Weights of a small mixture-of-experts language model, trained from scratch on English Wikipedia.
Size: width 256, vocabulary 32000, 27.3M parameters.
Experts: 192 tanh GELU neurons an expert, a softmax router.
Below are experts of layer 4 (counted from 0) of a mixture-of-experts language model. Rows are named router (the router's row for the expert), up (a neuron's input weights, with its number) and show model dimensions 0-255. Each number is 500 + 50 x the weight over its row's rms, rounded and kept within 0 to 999. Numbers have three digits each.
Before each expert's rows: "gets" lists some tokens that make up at least twice as much of what it gets as of all text. This comes from a sample of Wikipedia text that the model never trained on. Tokens count by the router's weight.

# expert 2
gets: "s", " years", " film", " team", " game", " season"
router:521495411505490591449434492517474544520519386480542467459560504541528553509452487533455526456450604507519499510481491502548514513626505500501560473531520505491472522507504550451564513527452481528473488552501503380405593476481490475414485483535579474545489611561462447449549446493489507479502405480463516495486522462445557507592469499515527502443475501408488490489547429516450471548461514495331513378520487517416443456329483549513571496459486572484547510500493481450503398538567425491479598438504505564601458496490529567479466534474617498474512433462512576527518535495517471484502554480484527505606549454565496493540579541546563395576570451470612474515467492517439502503351522440513578548535502482490537501478494439503526389493522546476393435557601536438492471540547436
up19:585608452545568571449404507512556572559388463491507471515508508587462500568500489549439482469556505525499526521538500546536479508577421428508479462440505521544409534485522459483470555490497481421511454511462407517510461463443522525545475581422443394513559444571563514387561553490444458532490437490594472505527428400460540427580434456571461537469520463473495488378496519538596473500571472466475606511509610393559563528447486531453513530465548522521544434584511534462478534552454451400493492499520498501558557454435459443502513463529610447448482536447578545590539528491514511534513428490448594514484459536423541476489452503518491550501442546501492541450421551495488471434504468507474561490432472511538473495530478410495505600482511489535489493579479457555478460523698546
up20:490474530512468460448571590571597459491409458523461485540481523505490482525546525513632546431426455553499524503572514485531502451609486546471462576459569515450430420516547360441520492475470552513544526535450554502469543436446492436539542432407476525591424463514494455464455439424536375500505474485552673530553482470456543491530573512408413397484483488463490502468552554443514478442423513418504506450461518472571406404493549627482504450449485550501434561503520549507564433573526509540450574505541548507487510445532466497443454468496446430424373493414520510517470479484514437557445449525579478503530563597477492478470506488498405435473578538419491590546552482499477459479541561478503536554513567501502512547502489473516523499493555475506536497431572579451514477481464562
up21:488485514456454510496556516443518650456538493490457421519388500465465516475508489567397514493459438565551505570456503458363516567585543496435482535480488569648453445534553577454519512553517514460478502506501487399445544518484513428583381402484567584522453475542434536482394516488443472490470457542444559502434625518484492533471557473535492617521578566517427576465522502561445500485559514517446458534533444466558495484501498617556506510549517386541485428503593500418537553510512433467433509465513556523521578434529442527453498430537496420474524442551507548495467560512514567530437545452526474514497551453451488524506477402559456460466404533545568475498537498525494555467554495444510444488484579425540508461415531510606491522447473445464499532415547481510512469439554448
up22:482480449454517460484406579457486416466587421414522530584528531487546474681511476577441553513409540463444477492487458550526559523549469461541560564486510522413504514472472474506528528531486549474554539659503445501455480578466498401519528548481467517447470524536512486543465461502602550478469471565489481468522550549498475485577477509534554462486526518524521568611566479395520445555467506585442497462486605505468511500454426396496411484649541541523463469539519444515468477443478525583525468544440478528563461520499501485463417480496588543494501473462408470550445515520436530518479494441388510519489490621462397525586546518400435513506495531450474501606452466522517586475465479569557439500520493486519554458535583525433550469461531524538554535467431454394497455499472570
up23:496430506504540547554511503456482507376450510418468533476595484534481467431494471603492508450460512545502612520599594475507498481468556492432521473513474547514438547529508564481456509471490424445501505472460530524479553446554483534416497473497612459546514502487522422572533478480410528529480407474414561422437551371590516527441542508430411506461525469592465500463516521538451569459518501512407605511496532519446443508407464481496465436495503482576476513506526562553516537442461490528598477429528527476529554529589414448503483446406542539508582425442493482510471434543480436545393562573520481533465503486524526543454544463542413526525573394479618429504583588469481532551429491448605529498527516439588582533513576554455470509563524422430529496455497553526555515440492512
up24:489531519489439522540496493431513526499541510526528472586450557543555493471428505502442491511514530491494537556464527490560592522509492553478585564554481555517426541527569500341562476472577541460435566494502529494504512564409492557510495476548456503455481528539382458507506489546546506524420457497443472494439502411433552519503519402491520457524522464542430505537483450560453506512463437480531573511460441566476491499438463534499551402547547622535532451583479556598524507489496342479454607469521425542473485512500601534479378411551533539388515467380560547470572531483434474502464401513439546594499464429483417504580537463551484547505631564503473400554516533548529503436512441509467511495495493480480427505459474450547449509554438518590450497506554386473573547471494530
up25:484524428560451411492525520583459497469451555534601499532552526493490441499573416518596528420521412555562505536499553485477507459459524514427472450438574469461544498590519511402523595518532430471560437440628414519518526594430481475569442415517440535518497564515532518588502477532543436429505440532485495466487524481568525440538491536503421547490503499409508425465510582534564451444464540425514516461506539480610391555519462522451488567536445574583433618500530547566450509461582450449521493441600524492453460478520486516499506495472497448494448440483483488452486517458523467553528483518547543485522458454539556584450527491495637464442531530491442492475534493620564536435518520484410504507428446497602470494452539525437445486463502542389568529536551520474427467480449617

# expert 0
gets: " was", " is", " as", " with", "ed", " were"
router:442454431409521583424483497489399520560472484480497530473477521430453469427499542557513597551556521470540514528456482531482442475439385496542548449506485485455515543514479502475524441499458482496477536563500533561460545564486608382548485498488505471557478491545452549532466467460537494400423510524492466421479489496528485489495547561441406539518518563475481509593481584527550521493565540475581505385518542447480556399454453445481440438428515434473471584509472519523540485542365492458582573530549477543559520517456497498602600576470512533613486471474531570602487539437579456517516475454513526504512504462535561514504458455568535455523462503502539500448484458511560514543459429457515442379509502475613419594544513653470509515447552487482565615471514618478470421463518580
up24:474557548444532505537477482551515515456445524520478519379466509462496489522504556491526569499555501584571385528447458528423475478482433492539556489552396567511417487523532499469591510555487516552572523536417521549556435511476588426446513529409501479623536497574475577496479470522553484447554598307479525441559449489479483566543465477496463516568511512594469494567501580582517496422542444429506534559531566615520535562481528463451472469414597452526500433509535543503567554482472454455549548558433533461448475480598538504546481494485409538501482481435582537473569497475474514467458557435552490529541565491462524510434516524529516427505438580421474483477520502476509479528517328530442462467471575423609565500586426444534518503496506437518492536509472439482511436514500461
up25:487576457458505503541588556480540536473506540498501531597581525549563525505450434470536504468539539436501528512461552555502572455531505461575480475447585464542510462504450638530608579579529521418490491568528405533469508511465558498465631440514495464502512542546543478524454517467494501491395470426426462483570532497401427559456495638490473516511519535536412504442522424500455456504413381438558492467523490475448520572543572415494417543515555458488541423457458461463543460428426484524496522465522499513525427539418649529401470478506525448509545582515548599446464552503468437569517527402479584472518517540516425454535473577459508493470558473477516497515433528511521501490450515464456550520463450464507493507595479532568401474494478473539567570395441562495528530546405541
up26:535437444542483504504580511473438523587509418492582529543494440457521487546704625440421509575502459532499477482492583487458463514514483591605469458467530561469424512469419523484509509521576545512549520600559474467470531551515500504460448530553474450508463539533531361452558412471493546469540464517476487444495475471436561480554534529557406542476503543457516458445466484589515435483577479496541518541518475548564476531364540492546549534516508453479491473530550484523424587416551425488422497388507459526538438555482453541449452525575542523546521488435518525498438573565513456511505537547489466496560561441562525413470513514533570515521543558403410517540441466489409409535568557477504507533437508436546519483509519574513494618538434568466544543550415481554451561506452469
up27:453561516543551457597536564475499390437448570554553556510558434448492484449543547528525589589511520530527517544474454433459484418390529483499467482549497423454444495472476441534517448549504457496471536506499595514430598465519499425417530513511498493466397539444524478522487525375427477476489527561462505447546427561567538525582471563424573551438553554493510362599541499566496477441500494523554491529468584441477437381434459534468500422540493446489422506528469507564519516490446448575464516447487548514536493576529432469566497562593421524559536544457519432524529460428590508520449554473511507513557545468508486524545386546549518533439450500461433475464496507483524520489481471546526479456476475521554538605492544524382555542400452451484551526570495455541587530373517539
up28:511552572545476442464457581429443480473491461515519458533623401500469490452564445455529512517444520433523585486423454582462469525538462508498480422519472514483485499463574479535560505511516480443499519514423588549502354465493469550529468549467454472589543499551471535523512500499448473500594506572515459382503500565462510460392423506610473528546541414467530492492518524502359571527533510547499423593461490496584476501550496422486515517479494489535497552467422494590487590459487445529513478464503426537458549553466538390457543576499507518520514417583521393547619458537481518410510486481463498553551567565518520470526490480462584520520522480483513464421463550523530593531478576478505385452572520458596520489469475563592501454477441431501606575418514461439512464476468602
up29:517524401482455521424599471440468509573514526542495504568535469428433519460550513536542456418521594435509365528410525579513437573516501459479545515525569516638490506534496495506467440485421455451537564542468439571519510466534485513562574551504480558510525545540537590515516480472438564480437466442476486481482553453575441533494546474416636481501435523518437561501514516484476552469518527478537475469564504541541422429511456500375455607540492434571484476501481459508472498567536474543520543514530526437568500522543350517536505550501630419483467522535461561524522381497443515467494424446432509539462543557429496521500499509459432547542501486450490454486438476619497498415469480459549434469550456523443523523599534415431465466500452505411567479522567517500522449467568623
up30:505477471459527471457529582404493521473446415552444434468506503525410445586422517556605501493456513532501488549463599533438427439504468516452516449554467445481590499585528480375584510603465523496513544588601414561480558367509480455522545555370517516475536575481561554511452501535411525545508455461478469446453403556594594556446533495594538529514490524553475581517494503498503575489443545450530536556474526608394464490430511462477504504582421409491540500489471509444547451456420546456526490462471543516507475477486398513556513476524505447562493516515506533516466498427486496497532457432534485593586486569428555518499529532496514469463632451533573490528522498433514483486424457404487461524526477554501549581563514563492495475497526465455473494511518569463420406536471560

# expert 4
gets: ",", " the", " and", " a", " The", " his"
router:462527456430537469487560476600441525521494543503524512509436463613554584455558485451525497481523523548519506413445495470529631524499430445496532524458622530564566515475447436491493549499456409489527551422445632546412480478480514452529589456548438487528464539486566450523521465484562433479447448497559546470432480527475530501485394508510479520506615459502446514507473509535511614483488509498415530567535488484443512479480461466542512514453496503530528536505490516546483449453549545491510542549435534588538538491595525510509434500510462540498500479475489549449578587532610404508456454437512559433509495572462454339502546439510501557461523475505544572441453417533486508465450421436485560477498501534423577488571561474397508446490570473507429671554520440466528507625447572
up11:523451456433438507467500569597447530548566566506502529550456521410597442573496495504477490439485456462552476478425489488579517550470506494435527563513537546472523529484526375602547548454484425382556550464461405490453510474522483461449522495483535529499544393541544460528509546551554497494424591480589430489540466458530444437567481571462455496525537506458540413457609566561419516581490549473529521424474539484473544507478563558557470460507484558476406501492414538578445541547511592575509439498415457501513506488517491556452365550570499434446562472503425454501543457529538480561395487491508471490435470589455477555480509646565515581485485533516508523419563465491574486495531501586506544492457448472576407472521457538449599528427542568448547488541501486519473540534433474
up12:460516506414525534461468482479491644524397552457497433486433482487475490550489518579493545507530515515543563407416564527544537544488533505448495491541461465384565507476482540580576411505527431420533509482507452504496541498545432469557518427559507540411483503561476419500515429518511477404467531486481414533376481437512453463457553503507446503456536544385460512535495526459535580489528535412494497463452470519568538581451389436561510493487603533474524418526581537540392605542460491575457540486536566466534521578477505505444426439571495511598435532524450539461497488467501561459516513516477506391471536509472505513558596513544509494442459488492566535460503542495389501474601486515595447405533599547504473564460593492522381444548566446484515540476497493569573536459522479
up13:480550559491464408422527506489509529485417595503615552539462518549546546495501495524506493482549571544452484498485517460516485514520506503570357465517486419470496431558552479463443531482503561557401500492493540484478432433526497562493659454466454530529421454453509495512555573539588474483497491468472541478533520501549433541466568484452487511510518520462440546532451481511495492441459536567538614527534538523545509406468556485534563512444543475541478508481447528504546497466548538521486493526435612428508462524426542541504506522612387560566484558575451580582481547521428476388358414428517543429505572575501496484520602547420395478499482473531481598456481481504442552474489425450407392552542461515445554517579483498570511566566546403459490493505497490505562433503431446
up14:479545497439516557444495499420502600509500483456484475554507475502519480541519518453491529545444545523428488466432504467462572553496455468420499450550545517472431523650377538514564542488488392446431625507432393503496550641478507535448450505553423469489503445461468576422439466497467464580419611616543399526486495487446454539456507482531406500524596514573465406648510562489453512417454535536550589420553601563501494464453474499453557498593470470461545489544438506511591551551452550566528487502480475511473462569471518460463519490478587579445530515481478497552485469474536519466438531497476478473489570542451554518438475460462462524484498450508591468448484492470600473515466597573527496504473414528520471528575517478476485436510595426523446538540488467486505527564486515
up15:476471556530490552411505413446458457412458491510497484404500454499498465526459427538426532431525448397582567511497508551450476466482447515530520527549504562556402493512532464511425570556393522433452425396408478540547450472549532548512414416549445487537513506601431553499484470585414447466509521531558441469566487515435485553459473540493510525480555581460510565505547535554475531471510478546466482470521507491514502472550517568583456528618550419514527521570538489515468425573526539501426488520528557531521602606559545539557576470495548579581467440421397463576471498482465428534536447487528524543574572545521441421532528459567410496536453460515474358501450504565512522545461370450499530565542462462473459540493496527418496434373491512549468533470519521516555481467512510
up16:473541484483498493541425475497486565510463438507477484433536503547555482560506507454564463552479484509521376553459557478499505506470446446464363526547469517496599487555487528443520452479479426579610510489494533384435459469493520571399503463473469607495480507452538481449563424440573501496478569460589522549545501509527516513460469518605435530506515508508538483480485470527603580448464508507492473499532512521486479549493532550476571518471488452491563475504496388501501552453513496475477478584458548539484473456539542517530460477505430518568471516587406459468434498565542632426499528471578502588507485492582523533549530316553509543537643513517566462417475501539640550528538504563464542444544428502543566543453574509466431473545510492410457575480563433551495491458649542
up17:455507408496443417511458517580496389471424532456442449504455522493530461573493546456533505517487437581540547429505492545474550563468504479517493469424464488545504548439498408501539562558495550459543467508472504466510502548545602370509471460565556506470510560517458567496530593612415501486548393459458533513478496524484454420549498425482478445468497491536438416481483417582500535472549585475519553537487545535470473452495457534559557605548541508493467494476481469368414534545540491558484489571422584424565478444498491481438529513492412480418473509531493501468539459600488502486402532423526451429564575571489454409491593527490457528479558494524496434429464564588573563456521418598471502610436516473522437535579488432473507510529547518419465549612514516461500521441446453